Weights of a small mixture-of-experts language model, trained from scratch on English Wikipedia.
Size: 11 layers, vocabulary 2589, 164M parameters.
Training: a variant of Muon for the experts, 642M tokens, 4434 steps.
Below are experts of layer 6 (counted from 0) of a mixture-of-experts language model. Rows are named router (the router's row for the expert), gate (a neuron's input weights, with its number), up (a neuron's input weights, with its number), down (a neuron's output weights, with its number) and show model dimensions 0-255. Each number is 500 + 40 x the weight over its row's rms, rounded and kept within 0 to 999. Numbers have three digits each.
After each expert's rows: a language model's description of what the expert responds to. This comes from a sample of Wikipedia text that the model never trained on.

# expert 40
router:521512481480520521452503424450568452501499484486444490556472503406544568515519442475506486508516426483532490518474494540531509478558487524490532537507523543559537517510511445492535504575534425514542467451477554509516538512542453468433542480537519515491541485402544436498483469517524470572469469473486531445473461504554588422460552542487474477382536496483495506543425508515443427500595497549466442520459545463578459521528521476496537466518450403461526436504498487585571581506462485506513528500513500432485531514466524533496519512465444545522518520503521473450528530497541463491489482563451525467502504531511458445665556520546542437514505480450503524532426504517535492471510477505456502506510579496453516463486472486538545515487454513581493555549503539463500519504487446
gate1:439555531409507533480476492468472455487481431476498560449498528543498517490488496540480493428462465464475508505548542481559543452453428508506482526465496529494551442506432498415469457502486507514507499520467487507510505541510516436482480564470585537510524500507524559424476543479507453497473517496510454403455510504554502494538505546464480443474497430468553542514414507505471510494463492459563511515550496540541569514539586315425465518500427477548423503498472497574509497490491455513528513447511443454502511489544579486430521526431480433495547541500516454500522547513482511498554444519501436515439484500535535528510451476543551481492476500479501377491518474598442476482554554515498540485528551512472510526498438477470444524487450505485466519576478514510432547486468511
up1:471555478475540463473451410504509551498471500552474482505468457540471554543518479439483505485494450437518534479463515520541483514482487542542480588431533551425470540526447486431495458495499449563501487535448459541526457501487500449513446414470529494546492526514495503507526538483439468522449515466504537526533536502506529482442492464433428524614528492466520487479485511471373485457501524491530521580495518500464513442550543538514544547525523521553455459426530423450523449502550474545497573479539612453501533452520563498477542437470519530501522504540486501527522549473516488556503510461430504490401481497489441493531494486486489514486429494570516468515583576538488540534459545521480490463488485449503448508477499426466495518522507547560564442607444456547454449470494541
down1:551507502529555520439485530550500516570464486514469516467544458559506555439458390507475498448496498477476475505521471477534486416530580504431538536426572499477501463542452505497498500518413471516442471518508459552527548478514510478480520503510470563570515503521548519454548490474513470504475436528501469536498484530466479472490522498468511495543486446461514466511515427454500469397487463511492487530508510496504510498561574526481517501453505498508551462505564475501599454484496473460481503502474539451481495520540445496467517450535480533498578504562491573544475512471579522437471450512455479511477466591477570441554493455529401435542487472519447590512556577549554486451540488454502531510415553483488520445541540505483467566519442501614477415572543485483457530531556492
Description: Consonant-ending mid-word pieces. Word-internal pieces like ap, ab, op, sp, oll, ect inside common words, as in mishaps, pollution, prospect, respect.

# expert 23
router:562538484486537518467486488460528426537574461551492529514496480479519530568561539476545541530559525525514497472481517538508548527557520531473486543546480559489558467535437472500575472532529369549539508446406595479481506521502489544493463460447490476535497461486516446519489468534438492565444457528497455458464509515483541502495481545521503431393549433492537497489466485443495516525535435447477555558387490436570515468557508456560482466495503462494480460478493508581541498492479464421523490473538522508407446489466538477470455539466444498447557422567540523492539510469480452541501487525402555455543509451535476526543452529494535499474467524481493521498510517523482498512563540526467503536505556475510526544490474468629570506531502458508483489496522461458453504502531546
gate1:517481461538544505600493524440586437543479522528536481517473447527481495492508531488441462424476479515525491555526515541609518512469465540481450559523536459495511459523506539512517502480553398549520479490497486435468483584508510553507510499577458544482507521578445567496464532535523516535523522474595484503515527543442487466475514486517461496544455478507472465523461531528419475440471467465500466563471494507550525467537429496555544470518470486521459488501458443510521480510498481527578475503512413467494491495539485452512572488515518542501500550506476543475495485532472471488523445480427499419504522498501431516569394498496498516473494440474494430417503479607502482508518553525596459560545589468619478490473444529456495500565516457490491451459480546484538546518471574
up1:578520462466476550518501495528488519501559421543476545551493508449524449554451420528541557509488566577456476551589448486436538488521485482562487509477506467404518493453495459454515537472508518540532525563535498491547489447490434487483490483572453555518521538560500434458524475488529423500431468475444509503475487443474479485492539494484520450487557515551537548460523498454557457532523519455482425469540522521510537479471517449487505465444483472541503598447435464482475516532449540569480503507429568487464492499498521526573445579517513495560443478559503480462518453445442504557480515458547428513543462460563499517420514471462481496573417468594512503559512504466571552484507442501539539473465472484457535488552521546528450524459488480480574510474458528464479537471466513
down1:503487499511473468415529491506486515522437540502517462564500473540488484471516542538412527514468484458462473520516442493563476453518465508480506469538485541524608455493539489551490447522566464520417599455507531487496492524455493458468545502518476518472484464454433605440484447556521478503496480469475524418517535475446490532532471455521464570534491435571470376496467489477444578498495438567493469497498543491452566501530535473497529498549514511517529519552507471516403536408484484548530502493519458528523450512503458525488533471527454452492561495489470549510513470527460396531489510571491535506508555563515503558574436549491534464538488564455543542528524393483531502543478431480462453459518474611471422480477484466476506536513455573497481504499493535544474503476497520
Description: Paragraph break newlines. The second line break of a blank line between paragraphs, usually just before a new paragraph, heading, list or table.

# expert 25
router:471486497446531509490518454479574421473549459493398595536548508489544529477531521452567613479512492542494516496534519486542505503515500556470538490510499528527525469505485487529546481571534465581503520479483522529528465543491475498474499458506529448475498526489510475495537453455444425532448434526461531432456482501474491482483511491497527465463457441566549575475436500448472446575503506490443617499429486434481494476522518465544514415496491427507451536491473462520536514533427530506511417473527456472466441525445484499499509549477473535452445457521472506496524533560506515483466487503468482473551499430500398475557522537520544495508578489402514520459502473530547561540475553527529462481553548437517579486483532518524550491505457519588572493592551541502449546492475474
gate0:547467624427460558484513506475549474530576507441397490543480526478574451550490486514543443459454569456487488450506517469494440473508472487483532530516529477526519423498525465460526445476519515463506456474508468530476456581501454507513485583477457488458515438499533475489541549511488434524504445479430520554505505491479574519510437536436487450479481478487495623506427487513492498543397471572493506506475431480441496533459550455575500526447486520479466520537442479582539504519529476514508540405563425476487476513461415503420452517506507497478459465510472448428500550472511525484450517447503470480561527524508486439475493470480549482504545489527493478470481540489512565467427436484566514452495469475524502521537504543594545520426503469528504461467522512483536456541502512
up0:495446541542397540506535510467521500468498518450450529496496468509550487491466556577543499546442530518492487450441551501444472508580508452500491515500595532525514419466464478489548505470482474490593503474503537458505567510415553569484458604471452469490507507534505420515540514432470456472464515481501443498505470525469513514564466425554464501502498473517483471545536483460497546477485505518511494462504548485539522518572501532488508480569569494461547485456517538529459495484513477462497540568484525438441493547489442563568532451503491511536488474482509529465452483470527453518481551445486509532491519448574537479578502416475457580501465484465486510475543507647509630468518454502467478543560501534561541523488561485521488509497466444507525568536444487575520482503566516
down0:534476468460471493498522454520468533472396526533507485462452445534454468419446458491503525586513402510462465518449516419587519494473509459513479522546453455454559533545517558514463441522395512461546567541486538524449446434558566552516501496539458558553437531524547509577519529519497513509469479448572502435492508513518540517443462458486508533517476570473520490527483453525498448519499521459511514446541529548485525490489496531456547486544477534516576459473489517437542461587467458518451462490485520520480498527516502505527523478524376454448495435520485518507460470469504517556465566583538498513482428536453552512510540470500521549558551453465469578472552476502567508501479550587488480519510521442491453462417547490453527451532520523517507471543494495537572483486494529
Description: Initial P and -ian. Word-initial P, Pe, Q, or Chin pieces in names and words, plus the suffix ian in Latin names: Christian, peruviana, Poniatowski, peaked.

# expert 37
router:498445469438549519515464495490532477543610442507470538553549539549532502483532499484561494513520476490520560560538532441500544551508448511510489463502528520472537487541501474473538535487480516520491552466447478511496578500478487527505501511510488531592474478501559485502407528468482482494467467581443520478525523461436533472474476499489509508449489472503557517530555453457469482477470449477525527514475459481533551455557553525541490432496470517529524454506476514513597495520468478453517507480620394486468461489492571456503450531489409563506544533547503567477508526588475456534490467539480549487576491397486501463486561517562561539523516490480471492412463499463557559545472480495421520544528556470522610523489474452546538603491444541494529515519535454450441514462563512
gate1:465433495595545536448417491477578512540546479554433480492448526512483501469502487432539511442503510492432491494516451538637508474464529536492506468458482555481497450422475510540525467534424530506507611513583443507478478484473516471496612415501504555522492486496440539508523464503519503527529472492508493462491532533526535457523461484486531495504514471502449531536502469571542581515507595529432461506462512421504538519453460474531527462440492532496501496513535563543465510501540598521470492529491516569480517531423540578487383519485516518556494492493490512531522527500490465490488456579490501510491421493469471466485488469437490468465411556518503526472482528507462563444512554454497565476488548455466530529531532440561479506532544449563532477485463568503476538486466493
up1:481558512521523491512446523488499495492546515447515486456454513532505500465474450488536454508519542485515509468484443433493547513470431427517461483522504586442547436535401515465493459484449508513524493487517457505528431540531465490466514463412504528526505502499493489504493490493453498476451419600474473534418434484399552543556502535483497532522521481568526474452482533541546490452475530498482478500432499537503503525515515550573544590503485572530538487548549532504477525437518508547510431466528491522523494514404556496522396486488507506506509530541516547518532537561459563524511460612477539487432525529456488461507519491523507551513478473461473502457498504493401411437526496447404576536529484489434532473577530517562458455519479524477595503417512496439525502504464471
down1:512515527578488447463454494503438504505501426442498462511467461524476514490474503484481576563449588531471454446472481479466513486506470465554385478437555557504505515450526505449545476478459401519531548488457482481520484458546493451490590563588545442463427467575517533497520488436506461486513552506463544562474449505487454496497567519533502456475457496523530458508479576542509488479559445492503555514486507542478443491437504547484533472492525589521483519486478479425402523481489546565420466561443454485465491469502551554501471474490422528526451543460466454476540484575484516580433541477516557476485537538554479502466487562444453416460529474555485498465490442509491543535498559517546502538473459492494542467522465507473464498533491532442510479500509557483446516484434516
Description: Infinitive to and from. The word to, mostly infinitival after verbs or in from–to routes, plus from, modals would/could/will, than, into: agreed to carry.

# expert 62
router:538526461449584544460472455482569494550503473492497531615474522488509466529522513488522560479491528531527605491513507550559517597492444526449460479518500551494525466487549490474527534534548493507585506496493537515526524545553474584517516467509520510526508605446528442480528481430491475468471377538463537467385465480489518460496541483492496416505519487509574575531523521487439454524567470507525530556499502507522484496541474461518526482502473470569484464535479519478560498525468447482494447500510524507476547577526499487441522527451432495445525494542477437480555591483526500505425485488433499433522537445465463546490504506506475442469550433474538567530450496514487593527494509516383478484496545493482484452519499479473506527531485542485562528622497543469490527487499520
gate1:607473454508478444461540520478493552492465493537488554533508516528412564572496524503453545526509526552441514480496522505535484459541530541474541449586522526470493499503431479459544518475512439501489508564491490491494472506535522515499604451457588477539495544483442480462549572372441550504496514498458533488529492483487550599539516517502526521489480513486524554562489543492551513580511486511527563530477525506496500526531560517503488502551548575452497470452611553483550441476514423439501549450477489548576482478413459492480484560478537513496549548501477556534455541480526536553559517513508518511488515453486447484471477522500423468518499405488551497557536491576456474510484448497512543475473466496562535518494542499540493529468414461485464525522511574450499466477533589
up1:432474509487535544554491439509499528443500532479480462467545451534497419461482475509474490569497536511513512497470569563522437572592547512514477434555499495511531541524441522528562522540423451534441470504544483522500389478502512447510446549540497493477533525486510493464519477505449505539450567534485470428480517471483495534567566551508516549498475495475451480528486476450475519556465499505507539467575499546523452499492500510441562515544556534505489509583527505494456462505538430540450539482486553515482440502518514525491440517539486489461499546498479491486544534510455481603526489445515540517628493487563545422523467484479489501479519543478496410434525530500435473553515485503533427563504426510527458500570499511485443497566428492614514512440502568569442528450523496
down1:525552565420491478509526543484524488466551506560493482506453543415585571570551513523464545577463517477521492510473478503641461500487503458542432555486527490555601530453485539519457422512467457390430495523437458505534570483498528433535488430532485543448563461565424453446530461512461472537450494513457479510537512503556499499466485475535466522490521528417462490468492528518482472538514507574454483506491537510531507494542499529490511588449520512529543452465519500509478497546512516524552527491481539432524510456535459506549441480494476499550447450440465532521420487541546474549471515434482495596433543517534533492474457515527454474529505545520512464515519454564427429497525442523528497503484507540496480503500456461525459528549502547513575478543463499550544500500469461
Description: et and Al pieces. Word-middle et in names like Harriet, Antoinette, Massachusetts, and word starts Al, All, al, Sing, as in Single, all.

# expert 9
router:502470496494527521498477485464541477578597448541503534545518495451560538527530535500573500533514460415524543564501496487465512530537492511358480446523499533528553480503427466484519566540534397515485504441497538529509587485530470507519505464517570478564475498454480430508501476482489453532449399538510563435471482492459559460544567458478509475487485526515529492486457460428476451564518468489488452535462406506542545459537482479523501397551423489468453486486490528517533525514488497541493497485599496560432505451481523444509491566478462501492469482531552521501620524476487428505457517474468512480536495473502434504542506524538545450553510477470476563559489467518564531516533547483460460599515549527483506507513525511509477493493480556542486569547550537497469512458472454
gate1:491508509484534516535496492413498483481531465494524510553465447440474518512516397591409494475466540542525524497531528516430565494460417461457480459556525462502503473494501563552482456555549528537492499466515508489537440472449502499573528489506521543501562543519556500513523463491517506521448518490409537470569578529635502487568548502482400557494515443581505496487503453487507470472490446460530512535434490466399515490525437450582520452565534514458529487469420485393519487445493485534520486530474525498462497522550497523526492443471458529538543468494515459437516492521430543522465472523498532507539523430428459516506413421490582504515504495479549493474455482498600439467496539492477466511481509533552540511531486491491524454490479573499547540468515529479480501514479543
up1:515466420508452519485586467507458431526474498516456400524556447550537511510545463476547470474480529509564492442576508478458523500489458545486454498496510450493501503506510442528513598574455486520589469475545455497504487475514526408510612531485557564505483538564548355493511467487579443440441522514512448466574510520545438475499606452546444480508513492548553483513548504467559553465559456515523546538507540545459458460503524454527522538529520523499502496446504502412550501525549532469527507548522493484488467456512470494528488498496463484472530516478507482412484527507488478554436522553477464543480460472488482489459515549484573521496538518515537506495454479485572497483535516507469528534459506537560481455505565558491586403465448565486465501501463462503520479500501473
down1:481510486423538490504500527547499488522579532531492502497478439528588505521435516454541500467460506490483527460453546470505470470513513491572433546524428443439489537523561497510515580527560404541518467519528482526439498473469524456458537533497563476464496454497513496559522580543532438498487401504491534489489581566549556515504426495478535494496539509559434396480543573535490469508449450512473565543450464474450498450531466468488486512486451475492567567459572465461451402555455450547494443480488486487502497527407523534503461497445569485527555513458520455432510508553530428529541537472444430540452531468500498464505514484511513516527511527462493469569521541501415465514504378518458456489480469494483547465470471483506475467443521478535502526499497468524512541521470545
Description: Opening quotes, line starts. Opening quotation marks starting titles of songs, episodes or works, plus line breaks, dashes and table pipes, such as "Until, "The.

# expert 63
router:530495477468520518445541429458556411485496447566453554522557525511532590562574538495470529510548492443530497528537444459544482539549527529453475496505485501520519461544513431467527496536512462510533489455473538491497547494488487544369585488539494444519517545471494476511516551413452463476510472519491496455489501517459508463463530498487533402446485534531509534598480489475389455552514483525485514535465475489469464492538509422517491518488445435549540493489512485579529577487453494426536474508522467530457510535531531527458542540498406513422478472514489483522528529531457452499453455469502564485531518468515422567571544527529549425576451463412423540484516492467523507503526496550478471534514509492536536490469551492514510511557488501511488476614523497474475447433476516
gate1:558484486487466516459579494472527469441470497513574503508567472506546531493560490481451470463417512548484489558551514521442525413521553487525482510441444486460519512473512474550538564501492481530499548398551520421494510515465512489498522477498497529559490528480473460513507518460486560423496531450518543535509449545473471470491481382486544408511559506556486626566442567539531475493438500424522496436457516522464456494547448481473534544504507548467537495442533503474536529474453544447523509512506406487484461515482510495520468464450510464567455432410511420467472519551452517492445447513506525569530547420502559571554543482489539516501505518552512537474537426528508496530548506481525484492515487455556488498473548544503547483519501548489504516545574504499421483433454530
up1:556494429490538542468516497489544446504540513496500549445495518545551489480454466533569503530418474543487560503577510562521550537483517492534467590528473466618535575502484444505516488541582574478484500526421470510491489543464481482487491443479445418535469535512507437527539467480591432478422534475561454480491603447533501528451366490519461508573525538427516501482530441606497481469463539520467468506501504504461480506445524477542466531489535504428507551511555559530535458487460501506494484477518515518456496490472500471503455494538482496472492513520491447481527523591539535524565546447471505554510508555473454465441486444481484491434550526448475486449464492504485424493505485487564511497531469473543537575521502470509480574547522515492568478533549532522480479552533447
down1:505495509472521510526528484539516498483509449456519452495527545424489504490469538445504533498497517498434470583529511489485539527507436554514537549523525508561487485488398500553428532476557490489484456424539411558464513488546490519493490485455506535551490567505557427494459496518469555485477597532487506470427447527525539513468486391466524486556503509482526483511549504563460481495467422516535477490498497471478497490522482553476561445493544484467458385510473531496531470525472462531523569479414467513528493525417502487427507480488434511504445508539503524551567485515521498502466499414468450497448519446544494509512494424510625475563484502514579449462569493512576447465523501437505426502543502517556501512548537539418518546551484541509464568488522438451573509568496520
Description: Groups and organisations. Nouns for teams, parties and organisations or membership, such as part of, member, team, Party, group, club, committees.

# expert 5
router:498409496507575522495540458489569425466535484494477494573507524431559531496495495522510585502489485490486532529528496473528553547515505564410469529558498562554531483486566496488548604542549457500504461492485526447509540512490515519442491445474526419591501502503546462468519487516438436559516484538480480476415455493462533509522521565452488493429527453474499513520410491443461434496444491446467525545540487457514468451518508442509530479501453430462493454503507542485504503429412445523517492488450440428406495461497518488491524528484463587439474471534527534518514525518516430554471501480500560435520543496460439543535499547506508468475541505463504533533485545495485580516562474470416535512514536481496580502625520484534476490525470532531507506565537497527438494452539473
gate1:530412527491463495513519510544493509459511554448517488529522497378500589462543475505522535501585511518465567519468480434547519521511548583480546641498504541543539509451514516540532532536468481558475559510483496590427504542563506489493556470442479534560576552562522512423501452457519464514468516502441427466475505473460520503531474550475492509416528485447496495389543505563535540547487450478490568471517544496545530469514526487470432558486505525531442477507506518522591545547471547523485511459527508502454466540539534553457544526579484496488447461602531440449456517500547509471452448506444465552550509473558492470497494527417433472476525548519468501445434503478487492501554484519493509512513480508500487488487479539529506519528446472470538554488536538545513459540519485
up1:443475481466513491494490487448520424443550511501604508520486526537482484452466440581547559493498544484529518503505539507500509439485514447494517515500534492460567620502529469514551459529495502519469505425503517472448524434492562449521527456486404489500479486442525389482511500494459511559498525460477478497477496556520443539469542511470493500482499490503527501492523550542504546491521523451470503499451492538432505499498543559476459467508464529553539483534402555559460495519557467526495512603524492544541490521575483520470508572583525452549456510626476526485438462470523488492451494512514577551448530553510492504453486544508543465454459441516473516386574458463413469470473531484524458538525475526461562507510514492548490457569447570470533484529491486517573468439559546
down1:490517481480449434488443540541515474539531531493482436537450545534518575405469489493493568535515534485497530481476534492489501492457531443524443469547467501563509530391510473564448468523475463457534521467514399530447487450507486562480471508443475502577434458511544488488467500535530455511520545416497426502510482526536526539524535600504477524520500502448506498528509478529496458431573500446533486499505498574511521417418476534523525551545461493467538515458528511507544519504489506478430454520536496493466542555489522550415514540455467498483536521476538516619492460471483438479524410466474530526463479502450521469474518529620518479510465542450443527491465521492462433469598545521527468494568477528440471445519532468494489454548454464512470510621450495524542470512514494
Description: Vowel-led word fragments. Word-internal pieces beginning with a vowel, mostly "ar", "ad", "ag", as in b-ar-rels, sep-ar-ate, Bar-oness, St-art.

# expert 59
router:525445482499500560414484470425512463516530485525472474552519537464554543556548478497522504469458488482480619497516500622477499488557536495469501540452478591518516518480549467526541526509558464527563479454492538455529474542542508498494485456493553410527513479403502475471521517478492448578477470528527570476493441414446525456559519519478503479447578478547521518542509467467476524517476463421405578573518464499521512438552516500517494501475457450542530501508511553550551509501445451428557466476538527531457513531539566509480502509503448534488525459491526518458510529453455477533457518572491554461597553515493468586526535561538479472474453403490446507543542468523486519463481486500515443564546503471505481436508459481514548511491468531567534536565482540477470550466494512
gate2:534432543521520466526450526493443466522464472461495537534517479442484528500509552501518558437537547510457428457517523589474545538472461472504478438484498460527435545467497518494468551586554452511528515598517542534466517503511552500489513531525472503534501468446535499437471501429597580559443435514492490528445493467467496438509457519551526530455508431518491572570526496528403519442466536459445471451467450537528480442457487447554467478447463527515452522476464483493552521524462492485507470483482464433460495482562455539578538516468432475532470524417491505525554570526431568504522544564519465492547544575537529468479520522495517486502564499508449578528516476462528496488494502504494494458496412474597516478538514498462478529458417465463517463412457510527509520464456544
up2:481418470466509457485523440593484543481450486580516543478498437536456505399442496542549534556528446465451484587520442477440450505554444532538503499464478506501510520543557514473558523543628564445509517488558510507555522501550509499548460541454520477498482467519574547529446491456495541525482497537533557517507519521528493465501440514516572529550498510473547492495539490517519456534536490534515516547518564497474518509475493428549373501509463516476534531436537489491539537537526441583485553481499475494587488466492475512545495516504511493484525548473486598471583453466442509509470533495551494531505451590492475427466526493471555474519550464542546517541476478499503455478536420466514388434476525540544531545448518533507477474466500484498540496504574515543437528521546498
down2:499484508470461484534518505477530488425479507525532482502559509478470534492456502511509534502397542454480511514436435580591503555522555535630484439418493412500464552503440539493554489577481472519489472509550472480562524541465503511575470457534513499563443462502501458490482508481547480580599465513482520460488480562525525528446465477529536520528510514468475490476457527529490522495476535615542460477543457501469489428585498480436481573524533524542507502516444530525476525481449533491570549626488472516632443476491510516538506521515536487474518509547489475495502480565501562515515502508550495477462495574531502463507482455513544561481463471508444508556486537530476486401475578445528506527518534509493462512461516524480487523478480458533549433428525544527458536552491513
Description: Time period nouns. Time-unit nouns like year, season, round, day, week, often ending a phrase, plus word endings such as "ay", "all", "ight".

# expert 43
router:431507536484533488427450478471568499506539442523491511592491511486574549542542510487546545458452491508505540618526511520512479468544427541517551540555450596522509458493471510448478523525510511557516509548472513491520560505488540522485531460487460544489479563474518453558516439451472475495438499531504492543478526489406547473528569522472498527482540482549511491492504489423472449537532492479452563578448511421503470426516511475548511478585508502451475517519482489535526511473461486489582523466505499497381502485498570475443505511501439501484540501557440509533510552547503494456448462499493538455557544506511535542545496543502552458491568440539488424469443571471538543512527465480480461498565546508570482466516531457599566567505439556527483528510593517477467443475528509
gate1:563541525599506548523481521585501525523525468502562534480500539481449520491472536477441490492493417453503502564518509507477559547420554521472484545549518518500493529501482521502456471536512541404475464580458486467442507484506460489516503479492559571457550497510530564502432489546454469521464422526457548571522485510482533457457593443560506482488511463518475466483473485431543472526506544540457540571514510456446513502429479439545525502561390500465517489495572524513500507460518454499467517539498453530470440566591527526467550530484509474510415467510578523554507481453498450516500540557483544496500462459552571513521437472620487474472450524452487476573455483443469492517521540528479525480463534533513402439491518451486479506562581521510475488505532523516530496446462534
up1:491516480523518466445544437477521500557530597460449476547534462479582520529552550486581492409463515496453484489516451438457482525577572566501534564441550431524491541531470548443519547492561413410497452591484495479459491471512548547530469539562530502506446472595511516504465472526485456535511527446592534478415577475502501477571509502534457536518552564479482530530484523561480550492483481454515508427542481533525440530503529518512476514549515441522533604445464492471491487520504450540477531528536555521490555510548455591531476478545529557502455554536496528510480522449564530498546464558476490496490515444450457499509523506533495516486419530493507451455458478458514531475513497519519468507529530471472557543542511559528516511505519483485442552482478473478494403515522445
down1:504572523422567534531474520493476474482529465473508545517530490502468512549493487496504454484514481506538453430434498503554512543439502470453494367502484504556506518483468494531525544492555501459513504443547504545517544517490469452507513521585516515540489529521512450448474440550523510477504458535523535505523420494526428470510453545557471497509487447533576447523438530451536479445507544473583575524482453479533483507492495487510497477550522592538510446542467431491559527574475521529474493570555540547497503477485497519502467446549562445517482449492557432465522518496477450515639480519452489554540484463455522408489494499472485554495468573507533554568504507566615537542408547532446439492490548515518509424554440533483493488575520503508518548515498463506473465552509500
Description: Agent by, prepositions. Prepositions after participles, mainly agentive by for creators (painting by, published by, led by), plus under, over, between, about, against.

# expert 46
router:490425520464517512365578482487498459543596399526480529501530538469544508562614490484536553478516523507513572537455512650529548509542449470489481488545528592536496547504474423472546518485514498501505539484511541493563458467527514478422591446444521505450486545480516432473489472501451469479463401521460569514496507425498523419519588466491552483435481494510476529538494493432541529534506442490471515463496506409495525449542496470525497540494459446536448493526460499596553531510512451421550510476490485522488488542531531486480474536464453491415519493515535520479548517503481505521498503540460515449534542451507466502516585513468567476458459469520497512494428515415519528517487520540468488491515521523461523488537561518507550477528479552539482523511516512517482484522501482
gate0:490475492529541570474528537475566446524570505573497540476484447494522459516546567443555557437490505497502534534521546527509548466453487475499479514560456446491526480493512532458586491530535436461552497529467434493575466433484515554472492505606502521498536534547480496555425482467550492387460603512515544500497511478449505520519503539495430551528468508579538488542458513484523440478488580531481569534526523512536429472454512521474532565435514488518515445492452491569560517491528576466506584568501475487574492461538521486468508582463493499470496437497488510493521410507497516515478478484514557557467493422469490491476497507443454522538482452562485494452532564490504495507566496448541432437472469422513531545512405502476537512528491553522438576460514486512476504514504531
up0:495501544468469550447409509480501475459424517399484536514436497578537439464496437526552510524509487503521515554548507453481496423525524495493503544527586454518549495442555482549437483483527536511501481519536517562529517471538466497455516488536476526542467486496460483511514461487427504460414525487557492534486539484434456500525510590479474479467583444489530470479506535531548433543533436469547512552511498438536505480534500559445455596469455579482526426597513457504533496502492531451502578518501497511440488516544533514531525553504501492613547465484505493437494460530559579491423475475488526523494517448508568435478534562552550533470484531488511478505482548484506474481510422484506468547505404510486492453440411467488519585520471572507478462472495525495502492512477568
down0:476517476484546541481452496543535540396462508429490503479525591512537470495439509481482519551553487460546546526514539491512463517471551457478525507564521441531531493506536470541426428483496582523486453501511470532507501528501463488547555436554407546533501502421491489521501519482470488468400487463525519552494485443445428536471488560436568444505556453529507491479481451424534511581519394519452489478543500519571502528480498514496432542510560507468513418558510499506478531504482426487521516474519454543504452453439541433521587484479513540555520458461448515508499557545528530488582442456463553540487502469475439474524571483496550419502517490560549490504493555436453474494517471514460454575491418501467493557472503490545515477571483489496499433539484456475435522502482503
Description: Quantifiers and for. The preposition for and determiners or numerals like first, two, other, some, most, several, usually after the or and.

# expert 38
router:532479491442512508486502441474500394579547423493452486527476489492548605496509516466528522485488488498547544483522528559474523504525439552462511560578487487526501499617496468487524538532565458484523544491429518532487511513504456560511481504505528529504492478485539520498422443474477432549497458506511552492516434480447515405504526469513481489434505551544480561533398500524446520512548455531498533523395467502556417457552548510539574447521487474492535446457486479560557473537445407495560502464478419542486499517449516551484401550475458495492499505568475486512498583510477513526467477551462517458523503519539476464589564616505612490487465508429446475494475455478555488516473497546489504538536525466504526511488515516518537524495462506568511521517470495492493492500481505
gate1:501489446497528434524458496453505491520545444546568504541508486499462528560471551500516488550451475497450506456559570454425524456477519545494544509432555505514494461512486520442489537507512534449479499449546501481518503482518500533538546500476527486472595537478522495560516490521505525435488476521458498422438467485552520521561436551560500501486527541550420502461457530552548539592505502480544570448440482451551574464553446494410514522544471520487442454523489439553508527407517476487506410468544494569409496530500581509559503517440511526494496546563476530491502565506470531564523469541510365485484532529548524459490476522467485481486496513485527508579520454515503498432443450551434516487499526471524546505486516486468551562475524519432572520592460478495458520461535483
up1:469479476459511478491507532494512591516545504467500610522458420533568547480481512485531430513530500532504596467488448547476551544560514427504487528475491497519522431466522492550499446454451498414502472505366483559515524456555530442568483521500509520552525502517508528516527510474520404501464515529484510426457530590483587460445529558523497535459466574481487466487468480466437500536577430498500500513500465516518439483591570513530472527500504520465434529560501540510495524506462472469471517541568513501454467514494425518426505483550500551509510471466527487419566523434540528424490488567488525427536511496519531439521441498553575501503461572496456517486503478534480497488529447537550477521528496527469520432506562479550517512502461463541480475527465489485532592513548527
down1:476481595431491533509517422513608519477522411390487533460490440484478613477530514532568455443473489532456567498490473496514498495503472492540552479474463488514485500515587479500506549576504496509462499494498501554458482464520490505496469513472442528467476480606497456561551503531512438586430492536583523475480530501517599515487560505519465562458470488555432490478566510493499491444530572491481455578470492503485487484519499544487470495536498496434540551495525493464487531505482533430451426484522513526476528522493452527532449489511533527477470516495476532445535509486447542412507512505521418466469490512569492473470558540518517523489493494442509502481491565453522464488459493551522510550458509504437542453613537497480506412473545548521542502586508476525533568495561578
Description: Initial p, h, cl. Single-letter or short word starts p, h, P, H, cl after articles or hyphens, as in climate, clashes, pale, Helsinki, Clade.

# expert 60
router:437469489484570535483463384475540508529569429598420503516476490478552509562511515483522515494536495499472584505533587582547491540550457530485459464542475528498591466465530453499555555544542515515579512499461572522545549481518511534514564527490508574460530527474538442503439535425469476535502518508543529531479502424471502407535546549517506424505520523515558495530440492488468462494523506502469538569460459518488537526510515468510502455501512487493498489511491556506533538456474457487521481488486514540416441452534512458485433483526512512475498482518530502493591523506526480571488435490394538498522516537497484501524564515487582446539482447458510558449451494465477511495503457507509508545536476494568609525539569505494512531495439552525520501629518530477448543491512549
gate0:521556535538450559472469502404525387508571523505467453500544484515529463502460517528580461492497425522523500557548526491530503454519468550513535530479422517467443455447501580431484485451544567527496535524527481437478500477498534505481429457417477457513497521491568530521453506491512508466402563536469501526470423564432470510538519530493473526476567532505515578432383451562473538532514470528508496477473513500495570511437557522480475507542470545481445459508525554524516539539565550482470494511460491455475530533560567438469531465536493501493488436482425476479463535469518456524486459529451524508495504500466492537591595479508530446499544454519495552541529524438553459509527547577534586558510501542522426487505502511481484486519547506508474549545514515499515485512575494
up0:483449483576393521575529504481526549598475512493480439521477498488473561607484492561448485460526560460493537428460529437516396496538523501445469617516479480551553490401465475492450520456572498463495532519488580526478551548501449410576493515533528551501482509462498522454417523507468434481521490469533427508473492458445543493451539434508528468531496534496459479515571483457508465501544440503561525422441515447474447509521456495487497483488539469424534532544540490493461539414378532481501455489491488505552502499466532478527544521469479508502493515472446468472509429543465517478506472479532542476517543476499478473465487501492499465458417460530528533517573483450529550466530490501495456544528543488547522520470543481536491522563474483503501472495482485471588456479531517
down0:518497539537565504475499567487557489515514561463468469543484481474495513568432473563454550564530472507484473471466456551399458537511513527542495581512481459531498457415541476442420586473506516518505500522520540405574536485502449465603467544472482497478459525496555478510473509491505465497475543498559467536511470427516545535517516445467532421581469486416461521464509470477418451519536485562536501520457540499524502552422425491565478467475514467488570484540567481549407509515521451551483493501473527454519548497469456464496522504556506506483524483520420526482477408450509498488486479491462522554494557582499488507560529450500488474537500532510526536505495438493473526427465504553547558491516510473479478594425523521451431472493574459530457513490445487553533471481526474
Description: Sentence-ending periods. Periods closing a sentence, alone or joined to the word's ending, as in memory., Angeles., conditions., before a new sentence.